config = dict(
    d_shared_expert=128,
    moe_layers=[0, 1, 2, 3, 4, 5, 6, 7],
    router_score='sigmoid',
    normalize_top_k=True,
    routed_scale=2.5,
    vocab_size=2048,
    beta1=0.9,
    batch_tokens=[65536, 131072, 262144],
    dataset='wikipedia_en',
)
Below are experts of layer 3 (counted from 0) of a mixture-of-experts language model. Rows are named router (the router's row for the expert), up (a neuron's input weights, with its number) and show model dimensions 0-255. Each number is 128 + 24 x the weight over its row's rms, rounded and kept within 0 to 255. Numbers have three digits each.
Before each expert's rows: a language model's description of what the expert responds to. This comes from a sample of Wikipedia text that the model never trained on.

# expert 4
Description: Conjunctions, structural breaks. Conjunctions and connectives such as and, or, but, which, while, plus of, in, commas, periods and line breaks after headings.
router:137090098109087109166133089143092086177125175110124128135131130110180114111086152159132106132147168086112165137124120109137145129121115085113125191138140108144133095055115123094162129099139102126125100104106154129127122121122164096130156174165093115146148112101111120148120047146170153096134114153080145102110143140081154126123141131124104135117166144115096144142118137101151148121154135094121133117135139130133155138102162140133151113145168148126086113108114135130135078126121099076102109125161138108118182103114095128104114094106175121096157177141151137124107143111113158104127131127129133118131113142156120133104104123162149139170101113118144104137178114128166136121149129108102110122121145118174123131119107127144122156119113124134113130137114102115195143138098112
up2:136113089094118148125135117153157105157077138131174135105113088101133134120068148128181117142106167124141099126109136122160076146080151131105123119105146156152102082137074148113131152101160116067142099109090144133111106136159075119101079131130109139139090115128133130142134112146123096133105095093130118147138144111101131117155145153140125132121124135120157124134159146148145118097125161130098104124132126144125146107148133158136078125144147151159098117118125096149116159149149097153082113099100106120096148122152129122152112121133146136153160089120102157165106181109134133153105117119121130125100170159146145106157171097129136126180111092110143155159104086125128164113141069143116114161145162156126156143183148172141140148160152180139131135099135125133113130124113136
up3:115116116121091104127150117144104142121176112132169095137098103103153128139122133157121151137095109093172193124105072116119108105155133133164126193111110163177117091112138185169129143112155143129121131131147165155116148107128162159121105157090104119161152148131124151146144109127113128102116132145149117103102112103105156152105093093105128149115193124131111092140127102127138137155110131120100114097125140105151130104145112171132133110125134141103139118136120109126142112130157116138118167061081075120098138164118129125108133130124148112109128157175145130159141166111136064112134092157109166105140119137134133069132104096070145142139159123137148114132095109133102112095130139119132123143140158139157153147133106138167164137137122131126108121144098094095149105165150174
up4:144116168126122089124134134131133139124150134120159130145144126112151133110131172118124107120122082145127139098165098080126112156107128138135108140141148110110120133119106138183110106144132108099094107164092130096121138181166091160122139139159080166110124122144122086150112094115130145122129107092136152089131085112118104123163108095131102136099181153110110158095109137085161121158152154161097158136121150140129148139137144104134098102187145116133174089109110096117097117128127110113150169118119144081082161134167145122095097158115156141117143136180162165148118146109127113133106119131084149135136111097121138140136126141148140154169106110211143132114152124166135110150174127142144098134116079134114145106144124087114141146072137146120131074146124113121110138125132164
up5:087123139154119133114106133103111088123126089152130123143100133109142104112125113132080129145141137108086118124101123116146135150092139158124101121157112114112147093067073127140107109151105130092149140141133136159134120135141132135120129182095149130123118143118166102115153112127163163150100070140159139135118123149104158130137164095146131127144105144118138087117130128102124153116106158105116124139075181142160134153088134093134084100155079150156106087123127104119178102134173145103140119121131154137126143127172131163175115127124097159102171149107136110133107142130092118150086128127123138128092105160134140118158158179112147158158113114172142113137140118125151131118164131151128071165084183090121170151144128109168120110166125137119127148171150100093107146095136135
up6:163134068103111177153094121104141106131156123134133135131135148153110118126139119087154121177125122140120082120148098106125138140113131140139099122157090129139122147147133114130098169156109140128110126137134103119071120107170060158126099093169143097114136130141135104115150118108179112136122092135170120133159136141130143091107113078183121122163169110101115147142113098141123131133133137097115101153148128171148106127107134112127201186142111156156077102128120135110088149121156097119119130146110153118120134125110139163139172127143127133127110130147125159115126109100155148121101118157111155099140127117074138147118175132137104130136056138153113107155118109128124118129127139123110112110166096120130112128177123186132136172108107149107140088095150136124194121104126148

# expert 12
Description: Articles, table pipes. Function words the, to, was and table separator pipes, plus word-final pieces like ly, al, l in told, Thelma, These.
router:160165150165092102127137142142148155125165116171155131112165100178120133110137124137145155140125134168136084081120132110043100127135118106159119110143143146101161124139144126146114089125156164099139114119098102114168103115159137131133175121079084116166111129099103141102141177099093118147145117116096146146125133099164128128134100158123125115121147131166101165165063091127108139143128157127104130074134166118110137092158103118153129115120104144129096146141139126128103118149138105109136128097138137167138093154160141121115158093131166181132057099119113141132128139138138090147067159132096134133133139124086158132112120145120108117153107121142142157117123119106167148111152166166120149121119132149136109165112153136121120154107090128120122137100107145098092119132138107
up2:108138090147079083130131115115123109152124120134137119147116140143166132115125152130136122138106115122128088118098160116082100141165095155180129091148155103151122119124106106123166137092122119080104131147185164083180132145103083126145147110083124124123113142172110101125130196111125132125125125108138100164123097136137177135132136140116132173124150129109166138149171104124097155119111155122096110148090111133081146116164129151115153189105142126134084144114115143116147107135100133144100137120136114164161112124144116111075140118112103142165107091130118163180148131107130133124080105135146149082122143153132114125153108119106187158112128104144133114144119139142131129127172145161150119178165070121131158075121100133097182108107148114116131134127136130127126129131134108
up3:141121136104134121084109142132148172156118130150173097157138135112118142147082098118117137156116118151185110078119161103113086132135117126179136148167160192105144147159100114137113101119119130134140142105148100095129114122149086082138123114101100126148111150155111127125101129159121135101138116139093177093124151127135127116113110168141124097115121119144100109128112134128152176131122106113115116137143109151125120119132074165140130169158131168146130126140158073161138128081175138117153112143125109137114145122115122132116164118104149159179105131154125159052150170132163064135102136096147076101089108095119145139130169124121112116132069154142141142145152142161120135134150122167091141100113117103121154113161118096121124120150128155142112137130145122125124068111130129
up4:124132105124085107130164156116105117156147110096134134103158129183107117085174121105125135131139134111138103111141136149081154170073096117196129109100156119132147141164100147073120170100102160160115136104124129123111125143102095137140141144092144131161134115105128145135161178103134130155165138138157139154153135086192140103129102122118137119108158119142139150178097148129091137100098127108085110164129109128167134091138094111121128159176140133119161152125122129117092116152159159070114134114146132093112117122113180096163115143134134120140112124090124149151151124139148099097102104121092130156138166132080133115157117134119130151112130101147104126089162096129131150092140113114089108133146102075143124181119145124113117114153152100137163130125127133131168123137114137
up5:094127124131114099140122143154156084106138109162155083092133175150164152127139144136145114112156095088152079131142098160131094127106091155121105120137141132122109137138139134138121063132112135152111128133105139126118114163125165137127149111099132156091085112124126152149088149108100116181131080112089123129127101114154138121117101110124103125124125108147135156151084092118101165143124136129145163087118139165116117107146163090130130175163135114174130130110175144117104114156111102113135158094118114116115107110106133148163194090123137092146131129111140142104171085134130101159113151165100143118114129154122119119127141176104115164154101116120127116093151113162182147123151171185137126142122116123144136157171169154117136134079103160144133142150150089119120097101117105
up6:162181119119121092163147144094139157160109114159128133123127122136115112124122105103126099138120103124092197109098138126108106129110141151151133180075115123157105115113091144096113139147168115118130156151124129178126121082166104163116141157128160169176139135154147109157123090136123129148119107120143137143062133144154133162144105099183112092128144127116117169097129097139113113133153133157130141118157124124135114117143118100145102089133115101147149137132162111146132100162160153120114104090109112150145123143148168112119128127134142157143128082077128151127139136127163071161092072146108114159171104134115136097144066110073071156141138132107100160113106109108126117115123113135137114135120117175166127162141089119116125122092132132136114156145097131131140105131159150

# expert 6
Description: Spaces, pipes, word starts. Bare spaces, table pipes and periods, plus word-initial lowercase letters after articles, especially f in fencing, falls, flew, fact.
router:155127090137136105086156135103102095137090114131159155131106134082123131158103118207129158129156067112122099131166167136137134118184147140126117125163132116114103123158153103072102153112144171149131119116138138115157099115123139108136148123101166160117134152137146118159129135118095132139106120155144120120137124160152131148192143137190132145114130140098130136156151150155125116154127181095105110114128134113130102126124112119096130119123112156114119138119095155119104106141132086082093163140138090138141109049113133115132135119112142069106142165105081136125160136144141105149102157162093126094098141101159185137145091084119091142126147154134147078128107103125124133128097104143107092093117134120125127147120155146097108128154131146117116130149132138133144099160142099
up2:170121126134096168107169098122147147124086114124127139143098168144118140184108129101118171103131094121170133142146092119141106103107113110112155107122161175097137112143118103109104121091158122156120126121139102118149125137112118118142166129134132159108130109161130150125112142124108130110118155162127176108098126173120141136164106119179097143113104117113119106100149122142147071175136179125097128151098126118155114159124078148119138144151174162111156132094093139131127106126137117141093149062152132112108110138138149093129139120119129088116167131128091126131152132136085140151124133111121135128130140160163121187134184161109145145132099080118142094106139143104115118180116118146084101115145129145089162112144171158110156110095085130106085128136150144163121119108134081
up3:110132129129117128102111106116096117108099112154135067119116158129120138128134121122087172145099145124102120147138173139118109094183162156140132081149151106155114101116102159111100117142106117142110118164146150186147114101131106113121127136112139104126119119152123115145147155165095132152175138110137197181137139121089144166157125128098092114135126107116134121120118153191080098110108187094104125127134131145103104150127122128141111146116096154112128159127155148123134125117126156105096122127125121101161112139124118148155088141150125157103122153081123146148136128115176100126098132154101097164104125110067160140112121055109084134134096099139107115162122141126155134130160132119145167139197142123163139153130137171108138133120164140108092108138152106112108155155112114
up4:185145141139167135103135083114108101142124148101119106090159154110108168118112127132117164091160136117162104120090141150131142134175119142115112109194117114124139164139113133099148105110090134085137136154146144069126113122138132149132131148132149173107095138127160123123101115117096097106137112156122140133122142127125137100135167106171103119114136125130090115127153132112113149148110130146127175179088136092113096105099100160103123130138123172138166118171149143188107147155133107101106136097119138103129129146095089163106142135088128133130138118122127098165120165163169110142145145100117130094096117116108112146155161067119097118167113149099137114140113100144123108123143129109122088158127143110144139152164074133176102102106132154081175151163149106162147136112124118
up5:127083095128167115119117088080101159121161098142148113117130129101138123093119112100084145127134063132098136092155151107178115128135112149122109117128119126067116171160069147116136134101155181122131149125143124170143088137149132158106121155106118152144160122158085153138139098170099166142096130120156162128113122136150092152162151129139108093146124115141141119181090143131159145129121149137126157151098112128172122160146114095101139109138099116173161169167102088116131121112135173102150125105174106085097140146141131083131138139095096100122132127158140130135104152145121131166127103135124130093082112102150112146131131152090122124102105102116173091100126122109143109130128125151137144154103128134120139099137105149136155173112174151140091150117117141153141127140134138
up6:085116150133170111142140165153122118131097155144112144126084152133143172103107105108113103117120144165144135129138187118077134115190146115162139156179130112073160097153117131130093076161118127114169093154148093087160136116134095172160107120122150144146100110146155098150142144087107143129112122161133145115133113143139139132205120103151110147132107099120112153150154138112091141131084172093091101125131093117182116132115123142110103140105094138164131124142150122097087131144137152111084168118111117109141133128086144154111133156137120147085107136146147140131105110116122165098148100150142143159146158134145122118113133105153108148118108115109100100106128118149123143128101125088129117096157133110129126089151197175128124140151146129126128137093140129115113096125097139

# expert 10
Description: Word stems, label colons. Stem pieces before suffixes like ed or ing (Cres-ent, max-im-um, regi-me), colons after infobox labels like Born, and capitalized name starts.
router:142109120180147146106144089093121100118087135109167110143126133112142106178144138116159130118103114120110128130173134080121141113077139112122110101105156120147145180187144128126102081119120105098140159144123111111151122126119101136156111146134151090115109154156137131131130129127110082093131148128143129157127081125101112169079114131134164162134089132157124137113120158166145117119148110132160117132143127082143127155138112108114124140089155066133147132147153147082146137093105140159105132138126123093094102126098106118139141153134137105115141150091150107127090102094160109117163094157114139163126122078115139152096154147101128144125153075138128126106163109161123125108154147150105131157119120145150146147130153173101119202160128144119145118145166150154188110157124168
up3:108121093187113149093135132096164090138170135134111099095128150121124138163117108142077119099109097098122121116113142129118162091118135106141160109070159141145141167127076104147128110118150128163149154130131102133163087121153083120126111120168121104136161159131149092139123105135140126112100126153086121165113092077095102140120113134114128137091150117119154162151120142172138158106099118141170124134131142113135105128083151112120144135122140120139156120116135114110105140129105117167111140119098133104118108111119150157167139155135129100107141127125141122148096134118131130075126116184105143131154183123097169116172137161107088148165120147149174168139124166140103115114084124126110116152117150143183137131136129156083113152190144090068144113152134124155133152122113114
up4:135126155134136125150091146166130121171108154142129124136082124110104102154125117099132118143100150120166093172132135065130088132108131135156132119106080126112107148115130148154111210096130131128100128115133151124155129095135115125134129166121096133150110113081129174168124120159132102126086093134155144142139100133084083163140126129118098101127092124123136138085148161162144155122102131145150153115150093161131086174119124108137069138108123150147143138182096131087126120081120120136160142123138124135086113155104143132126169131117121149111161121108140110202120142092132114129119135175101132088120136137119079136127145130111128118135123172092137119125126110175148097128154112117068128163132131132129133120132122124127112168136186089104151154151117158135159118115155125
up5:112147177193155101124117133130150154126104119097148099175130129144138129091085091128077166141107098101123149159137107135135126131103078117181088140116120104085103121114101151138128152141130131131116135100143129087140118132102146133106157142114134097149111158110121164139104131123143108124128162116117174120117128152144124149100112067123162165137126137134112131110116139122143146133082112131163148136073127148121120111113145106124079113101142117117102148161120100131107112136095136128146122108142131096106095129076124116171094169108144140110106120105130104105107142118180097135123112126131112173086138125114136169137170147107089124135202150106094158108130130189135140125146113168187101134169121159118125155134125150137130162126128151103149117157157097129153125167151168
up6:134101135153142164111137110126111103093101122144116101147117165174135110139121132172166091126097145108118077117129132129140112102118166115144096147128180116124158121152152110120121156134118145151150098123067122141125158140163130136128128115143115131138121110137201128104120139132114111150092127108150140141110070125150120112123130121153151158129120131138110118127122139117142136124097118094125153088133132109103079130116111114155112164122095110182156131129170115127100106106168157158126142104148118128059097138090065157102083133150157117177146097113123095154104111106091105137150134121163145142114153095108155144137086135102124119165134111131146115145151170145163088103107153199130104125129119150081135138139113133119142135191127138129146132136121068125142166167123141
up7:147127155133107153088124100084179143171124146145118094133131153148133088160075143131134111107119126129099099103151119062128144151107132107135060150094129152168166166153134108138149101148102149090159104120114111128166122119138091140147095149132175122131123153179141091142113150109154112143100123083148126138114146089119114117108095078128122116126082154098140121128125126139142154089139159130093138149106154139103126162138164152115107126092112141167133122110144140109171128148136174150116148173110130119127129144136126107132152137112089098099110139131137158126101124147129104158154149150131130157129117134161158088137144102098119167139100132062156119104129154152133161123112120093089135140122117142114116099175154147103138180130123126150076154136130122100141073137112138

# expert 0
Description: Mid-word pieces, commas. Inner word fragments like or, er, ri, le inside longer words (ign-or-ed, Chev-ro-let), plus commas, opening parentheses and year prefix 19.
router:117117152124097102127123143146136153112116121118108131098120137094128183141122107105148091118109145113153123131162110142147105106107094124118149135146114081089094093104156166121164131139124146161125097084157117121146150103089109149114117107129095140115166125103126095112172131177167109175135115142122125120135167102159128156142127103101146152146178162085133082130164131108112191085149128130116138125154096134127151159149090136163138166123147142142149125107099108146136110187088154103150128136145123155124134136129127154160189134103128111137116112127086118129095169170145147104098120114165132131116134121141118139097119134100113092158125153160094143124099063126128116129163118091101142154133133097081095114115108108160171147142132134137136100111125138102179143098130165
up1:114129167122142147137163136130114149119162119138130075133140138090094141114152110124155117123155132088085158136137092113130100129133149140125134119106162143081097115108125098162122172132137119146111149104164059165143153146121098146106156121127126144155174113180108074138149094117163123141144123134150143114137186142151156122120146100085132116144169117096094124136152128143156127126158160095131115087138134088148100149137071133129114122150163160136129163119148126101108145128113142158120209138108124165107148167130083174194117095131130140097080097122091130161123132112111148105103096105129107126127108141100141106095085140123169096161133128146138122109119101096135106139107105128095134164123112171099122107132091117146095120132127117134129124128127145140113157149126149
up2:138169135143098129118129106086108125159152101145169117142114151148161125156099169085143102103114118152110119167108193149149129136142127124125103187108135080112132110113131114145143113154114107145124119168089103166133120098097126122113139142106126145095129086107159124139120126099125138114125145105113144109143114098127123146143101130113125148103123151086096096129155133108123129095180193094142148119093124151134144146146130133102090079095147126168101147142128162153156162185108127084127136145137136144141099158147139148200165123113149148112139155144118099110095139123124181116136123136155146115113145117111134123114156133110076123157121141114122146097165068145104113128161151099089134132144081081119129148157140148129177134129113163102101103104126118118137142079113120
up3:119147176146136151124144115116144083133131123119133126142103157116080179150101152105101135116070107119147086126084130143124091117135107113135131130133122118095119117102167115131107092143146137103134117108121124117156130123120170136113158117132116146142166117164119137106143121144114170113154139159143140118141119082141119164115105103124131128162133144078122117113088154095085142135103139071157149094145138150148142157132122156134131126146140149107156116134129144121151154146143134114139098115154137108122126112125146147168079151126130155192102113161077117194110147115142110077197099143152140092140127103142140146115146111155133101128147078167083122065117142117093090138120135127060127179157124104125122154163106145125121151130095131148084115104144136134137171148125147
up4:111103138085098102153139144124089132105144111127106139105187142151086137145147079070126106107122128130179118136153102146130132112127107132149082149154128148114089115145070118126138136116130114103131129107192132109167134129160126135136138086105088126079154141118073126133131119138129140116144151187118110114148128139115146156142156124138103122121160137136099159123114143138110093129165111124153107091151122145146132155090111152102075143180167116109123131124106097101107104121095181156148174131110113115113142147106163143159153154099140144119143136117126112083102145133105141113139113131143156129150119089144142151117140164074141081153132144169100091110112132106168113119134133092094142138105103082121143128138153133116135142150128134154129151154156168146097177168160129
up5:151114134146117132130132132127147121144136122195122108126105170133155123140104102166109172134078137144134127132134106110123103060110097131118150128136154118173081127123162156130150108118105163140136126105113095124126121119163120132113119118110147163139160142168111147129120119142111151135136122182157085109105137109133139131178073131084117095155120130088152186148140097106110116110172133108165077126131145144097126136110138115114111164088095173127129128105129105108128136124089149128151085126144146130124164122119134130152107112073156103146106097136105136137097070157129134133098119126131128089133133161134095112097145134096134150110106160136172165183121125110118140149163116099122150159103101152118103129144087118153177180123122140135183113143090142159098157113119116

# expert 9
Description: Numbers in tables. Digits and number pieces in dates, tables and statistics, such as 19, 3, 50, plus commas inside numbers.
router:145137142111124100104088174117134125135156131116135132132152131099129097135116163111138131179144131112120126143078095181151123138153154137163151102106126130176146101091123097083131139109087100154123135106128107146129121125130137099113083112138136144097138130160137135137108133119091125139148138159108141130143085120141114142148148141143130150116121148108093070063165077153107097103119152129150113153094169157121108118114142125173137114139112158122146161140169078145084115121119139124137099127122106103141126153131129123143146117074088103123140131146121144183152091127113144107104135094143100158137127160127098123160104114108148182062126125131106136151089186182111112140146113114146087109149124114131132098159136151150155111121121161205110163143123149100101135109127124
up2:144133117115147128105113130128124123106149138157124120093154120117107147090112121096136171127149133100121135139095133152103136153148166148115097130101147133119140122147143138178167074126136135113143116095115139163154161123142125095131093151113155132155123144108146156137136136143151133092117166122145135160111145135122109135136111129074112119152114136121121148092159096153142142114128037112090124123151133147136103174173130125139151101098136105150156118124086124164145131108171110093123139089118083129156125161104185093146147068064107138112163119124095109147159096155109133165124113133132178137142132134123135101136117130160108135080128124112152113131129148146132115107156117161096101150081128085170127098135146127129125182164128103140079129095156138174098131076137121
up3:108094143112140107155098124125151127135134110114142139179117106115125103153106129172125128136113152135089122138112182165133082109176131140171124113127133131145141072123072150130142153128164142179152129086114121135110162141135102118172090166124115135119128126120126157110155086114111120130118163121151119152154112067129135129113123110143117113104155135139107152086115122127132136118141157112125114149105159153104101101141107134111101124173142131115144095147151116177118101127122134122153134099095109095129125146135172080100112066108081125140175125143090123158110102128138121076132118102118057175154152145128128168108121138119107150079114135147158159108126164137158125139124164107137112126139180176109147094163076146133117114136121094146130150175155116117122144127139138
up4:146112122117125092129132120133111097112148134152147130143137155081131129151116157083112116119159105125121142104142115109156103168181168142153104120120127113124115141131096125134182149094140137166144133103112077105120149090103150112126108156142120169158134133142123132075118142109144123108089112143124138112091090144147130142140114118116129105105121119063057110117155105131114121130138167080170108109136143115109123160123126136143137082120138143168143173118115059120088127079151100107154105139136093093116137179152138107144130101100148128110109162144171142170119110137105154116118159082154143115149116102113133113142136125124148154132089144121136168103120174147155141140111155104117096112156123139120150181170106171146130140130132133185155117144126145110093189132132127
up5:091098160098183116125123162141090141106128120156105169153127130154122105165124121119152138091140111146124149157094103107141142135132160122158136104076127123160142131125153149131117133121095104131150130097093142133111155090111094147102121114146112151158097115143160111136169143120141150126117170167092129118174094098119115108147085125126160120149138150101128097128132123119073133138129118140126092119085123143118092125068153172100114090128135113126121131124140141098139106131133129099135158131124111113111144148171183105135138138101097093113105150127109074157150127174140135130124136128135140148132147155117144123136124128121147153115160167149158101112115079203117104131139121094153130158123108092142123147098104112146169187180065116131134077126158128127125139099180126
up6:126110164093119168098160117137120089134153108135160145103099160127160133147128150095160111137112132097145070106123110163150163103147137128179134135136121101109107123145090132106151162123105106156150115113112121149151121143106089098129107134121100137121088156149145093147151152140155144117103099145118118140127117179115109108116131164130114111117154068139122116123133121176096099098107172116144103139121159108098130170142160098114173130130181113110125113076112113101085094091185145075166134093110135147104067137131118116115162105091130132124124140152184184159119134106162145146139113144126117153101143117181119112160154116149100155120140093129118146133138114139141186109155121109085157132114140129138140115114142146169114121103137120146127115148132117160139102131103132

# expert 2
Description: Line breaks, list dashes. Line breaks, list-item hyphens after section headings like Technical information, dashes, closing parentheses and table pipes, plus some word-internal pieces.
router:120080136077115124120158141099104088117164098127107127162108127129147116181116109127114136128142179118121149121099089142119120153146119127106133192089139123142126123105114154079117119157148099141124128126127125147126113137148149076120139139159119157108112094199116126173170133113141127155131146114109147109075121129109104109117144135116111114109125118120141093144157116070113101116104123086089156115125132107170167099136170075174118081124119153129143107107109166095153145164128110119119134148124158109136166157117115155140148107121126104152114095095159113135134124118103176135150137115120135130132133188138109141139135114133130138103114124145126137133120211181152129142130094173123106158116136131132182074107145115160140081151098137096120111137123122120130148134141095
up2:120130103098111108116167130095148100084142113139132139107118152131169098124132116116142102116125124164167148138118161110110126127154097111113133137155135172126131145144097134128145109122106126108133132152169117105117104132105139105106094133110108134074138132123135076166138157086123111107141141138177115149071111135065130105137090128185099105182126114143124127149169141142085124106115184115082140118131115137192149144111132124147127143132119137153075106161145128110133125133170149129108153151182159101140175080109114137136146064103144139147123122116132132105137139131108143122109133132130139131175149184132120151129139130118123150081130147155126118135125101148111090143185097130131085144120136129100140155176128144173110134139105112112117127140103127148170108129116051
up3:120097155123104153093139119096098098100127134179117140131156155110168044115151109132122140118114151114142101126125123118142130114139149117164104183143150138162154114125129121104132140132164114151169131116090138143153113093145122126100129185100096124135109104168157143157125156139104147148061116107112171099119141120128132143127144116137104129086114165144119067120053114116138127167127173173100148076120126150171120113101165098141118103121080154159100120134125167143138133136126093104121146168107115153113125144105126111147123131148155117125109092117155115159096156131151151139115098144121149134132139119134183160156167079112097114097147096121134132156113128123117096142146121098134103126080144128131140098139166111167155111124149110141180122126135125114117132109124128
up4:133115155089147145142187119113077130113132146150067129088123107149080131146062100116143129128132140099111132087141117100136117085151129118160135156124124140130131171099122104110085163186111067162158108141137148138141120150140131139152175147123120206092112150173119112139112115115129138122107137143108119132163159124133135112125135134132102139109088114119133159158117142112125118101158117130123132167159145137129112088135125137157109103144145159116120144142083154136152114148149101106122107130148144085091121103135146089156128138106158117133117103169099084151143176140103114137133203126100117122121149124142139143129164169151125149076113111128147140160106117146144131137121124094134106094119083168103109135127112126167153096129114100132128148144101077156147133098150102
up5:091107140117123105149154087134091165170146103097131077102140128130146116143151104146127132129116165126130172149125102093144133160133115140121152170112155139141156134062118158093083123149144085108132149109115110141128108116139165114109122144117136120062118113153112145141126140134119174087125147151159133159066118136102103138125137123138067122103128134126154165145146100058114148074083105137117107115098123096132173105116111082127148157155151140153095137094156111087145137124146145138138135109140113150103131141166100122130163102130126136157155104113155118135135155134133121115107114141148139186143154186137084136121113110115118154130156139174102139165106158140155097122124109112121107140112086115144142088159105140135148109137154150113148117158099134128139115179114151
up6:167145113095134139088117140090098110138134138116102105102138136149139150182137114103124116138135145134123140115148153146131138136131138111103187125147110168124070099056108119159096146141121130081102126129121111113177102123109075140174148137101162137117140132127141126091151132090141131165111127115135146120128132108135150118158090138114109103107162122134181105118163110153167149108118129159122135101125136147126133098091146130128144107117105145103115128074090142115141129169134128143110113148065127157120132129136118141165088098127121158140178118110084140137115123135102115119097103158114149169126141138132140096115137151118135142169109120197168131124117177092146142162125102135144089179104136115110146105163118121129166091140124165096146127123081168135155133095095168

# expert 7
Description: Articles and word starts. Articles and pronouns after of, and, or commas (the, a, his), plus the first piece of a split word (A-quitaine, jo-urnalist).
router:140153095136106142137108121161136113144134117139144162113117104137151119186138142116116126109146086113168157150121131153144114075133107107157142135124112128138115125158145135132150161109135163114094150121130189107099126135139128122136128113143096111143119136144183164127119107092110130136124124124085145107154121128112126140101091129101116106171148139124094136112086111098081122141165119142076142144078123128111142123117116153124130122197122159101122111082104142082143172084124113086162116146169151117142164135132130102131154126156135148119125164148148126091134209118130096113152165132102114146162101131138163138139117131120050113127128157176106152186165130094087112108115138063136124157114126120124138114091138118119121145094121132083119129136082137140145115125148127
up3:147104115132115120149100128180120180135154131155107104115133115125116124128150135121128123166139103107159108139122124142138122097157133143141132145127110134083129127156096146104160129161140132148123197140112097143139124108191144082140092156178131119136175158144177132146094130156141136111113131115096115127134136134118145121108066109136073131156102156132139108099107100111135145084125141128100118122097098128081141156110103138112119108120166101124156134116132151128189181111148091121148140087087168119131108138162138096154128116132100118118185135091122125139162132119143132118105132116120088151104072089169119135141112068146067097127149095175174125131168139120127100119149107139140107168131125150132134099134139122143153136121115077130148155156124125085119112134127138
up4:146115074110120094122165129146152145125169099147098151124181138133125107128130097149197144135129100133187121164105110106096112096134114135142151137116108109107122124156076159132154153140167146118086117158139136093144128169170115117119155107123159111112090159140119115111085115098141123128129109100095138142176114128154115099115099114171119164122143117146115123110098127148086107117129149137154136133139100163129147155073129123126137136149163166113164122123115131132165141132148138093161145125133147115151140118133133090165184112103088144075136150125170101089137119131168103107109117130144149122133068125121116200122115146094135121175137135087147140166108135124097113110139111076148115121127114162081123109132116103130136118112156151120128115124099106152136155080131134
up5:121060138103104131145148154157131119111115113130127143144151096136146142144134138096120103126127122074136142136128157124175157173147109125129203121086128159069104114132112136129176109135060107112182173126124175097135156121112146091089135103119094159126111117159170109165156133106107112165111122098107164094124114143129166115117114082122119114123149141119124173107122120125102146105114117122106124101097121145133124164128135120094120104196147157151083123139104125129109160110157098116138167121100122105125114115131149122137135100127161128093147128139149102165146180104142125085153115118165147152110092099073150126132140144112120099139109153159138120107139151141160123120114132165134150134084095123140125088150122114153162149160126109147160124114093137121134128148136161
up6:123123139121131116126147111134101109134153104149147151090116113161177102136138093123154138097099074077140138140172132112140116125180105115124143141173163183149133130155110142117138167133113159110126145116123122102156111113084123134104160149138133081122148120111154077135115149062129106137127109147166094090122085122097132103164130123121113124130130144132140143112161120078096122095173108117085136151127112133168123128089139106114150105150098161131117136119117132098119131151124116158141168119171152141144126126128182092139145104160147104124109161122096168142092144121142120105105141146163112143153070141123125120116094083123120106114115159158130135156143141163137083098125136114114123126100116168097114131179154081157124134116142136080165175118191125137112129136140136
up7:114131160134080106117140135138184144097131084134187108124174133148106151155145165151148146158105132125171149162130082075182154105124121099074141109088099091109122131158148121156116125142185122111114113131108159126154126137113136154143126147094109110118145151141129096112120097088147126093116158125125137148192107127111176158117086132113134104141118136102109140123135083062127108138141139151104118162126127134114115104148116119087127135147148142115126093121130113100135110057151124115114123100137109116138129129134144136164146122158160117136125112121167129128163154147121117161120105127146119113108119173134146108135143106122113099119144125101141150153165153128125076075128122167151164129092099154131115088177106153131152129130115109100103097124097117163133150180150127

# expert 3
Description: Spaces and e-syllables. Lone space tokens in tables and text, plus word-final pieces with e such as -ke, -es, -que, -ence.
router:127148101178132139149100108122126111140152118154126113146136133130111150147119115131084146123117105127122091135158087165120124148167128158096128171102098152133137131106155133155140127117107125139112129173084161141143133132158146146123081107157136123167127114104130134118143165087146121107125102104172103104151087142134182128177149134092111122085107105159170154122138159175106123138120131132150099097125113125126117164061130115126114156134164130125110103120102099128125118179122152168116153130115130098117119107137106124130069123154130155146161110140121097128161144118139108155129131096115146135075175106138114051167120115171128117079131109089135096179132125092130112135138166105150150115165122111131122117140086127121126115149163131137071104118124158166088124147145155
up2:089097112129083139090124162175129137145136169154142073170087141109152099112124102095122150105125157167168131118158137095154121146141131133122152162104135123116102101132093106178147121190147106112182118159096126148116122143107138120095139115103118129124154103154105099105134170098093129144128124141124143122118133114140126129132126117144104133140095089136138148151103150149099154144136132113112084154112145145139178142097135113075096124164123153121121128108135074147135173192129132139121137113148112120150136113129083185153130152141119119114107153185122094128133109125096124118121163104148142142102125107128110095175111098108142127119117128153138085147116144090073103109148148105143117102162104119142134142103113119157122177103139121183154111114123149134083178143143129
up3:130134140164153163097134123133106149129091125116111106105138160093152143136096134122150097113111125135127109125145084087145108115119102074105117144158097098111112095110125119161207159160083134087140130128128118124147082134096090197115118127112103125156109130112145101186109157105134114113119153108160152145130130124135184159136144157134077110113148158144114134127153157185111156101128107152155101104128157149118073144089108124134093151139104134120085147148128133140158114086125135140163128121111154142130145112157137167112110123168144106191155111145126123094130179124119141123134140128105147137114145160111099098128108105088110122087127110148136108136082165064134084116159131132148126151138131135115122139121146108119129133104139126132120106153134167155161161144136153
up4:114102127145146146129114157157135128142123108101139160094152124143132115125103081162077121101160128151092117141138118102140130139109109130106135107114107143157115124146161096136140120149073125117116109155125121093124142191114146123138103149167140123149144150129122105136116135121124104072129150149117105099130107133093142148139097115116088136175138152138144158137104143116145159107092133162131079091122111139115118158080115130105145165164200123138124129141122107134130116149136145132065112139061095119121136094165133127102152102164134096124125157166126104158134158121158080135147158154158124153108165144145137087109125078107143150169090138176127082141128120148122125137147117139158181149157099104132135125125124152146168128136135086107083146086149155108152132080108111
up5:139153184125150110146092122109113090139155133146108095161102157158123138157111115154142182129092109151137094142121089121122098153139090107113081159090131134070116134171104125136115138110115138116100180128094122143134092159139153127110118154160157126159120131140164117138145135147127175146197073110131121156137104144124173136108108100180145108162125101166118130157118077138140133122124119110145133039133125136126106135093106111075113120108100164112150116128124133098149138141148142113120138127145161129131095120146124091094112122162093120151115106114159126133126143141115154123132085090169156137105114115116120140174135147137119159109132148109133147110105130119124107123151107105121111134141106129135162163105081134167128148097177131116139116105155080159131133111170143
up6:139118174111156139104103132141177100114144141158138087107151151112136156091116118089118125142112123101153101129119071131111117096083102112117111128099101130126111101221151125111123136107103096109112138158109092159149148125165155128103138134121144168176123084093153134125118065152165136112129126141144146126094075126123133112113149114099138110102126098154141133121078135135120121120140160149097124151153151126150142150093091134113143107132140156108151091136120099145112129165133112177110119111156114159105107127119108142143101125152133087144140134129066146120135155122133111174137097130145138130123121153161155094130147130149098130171110105116130123152114140134189100145194165117106143155159126115170120094122129105132152143086123133132136103164149153175112100137134161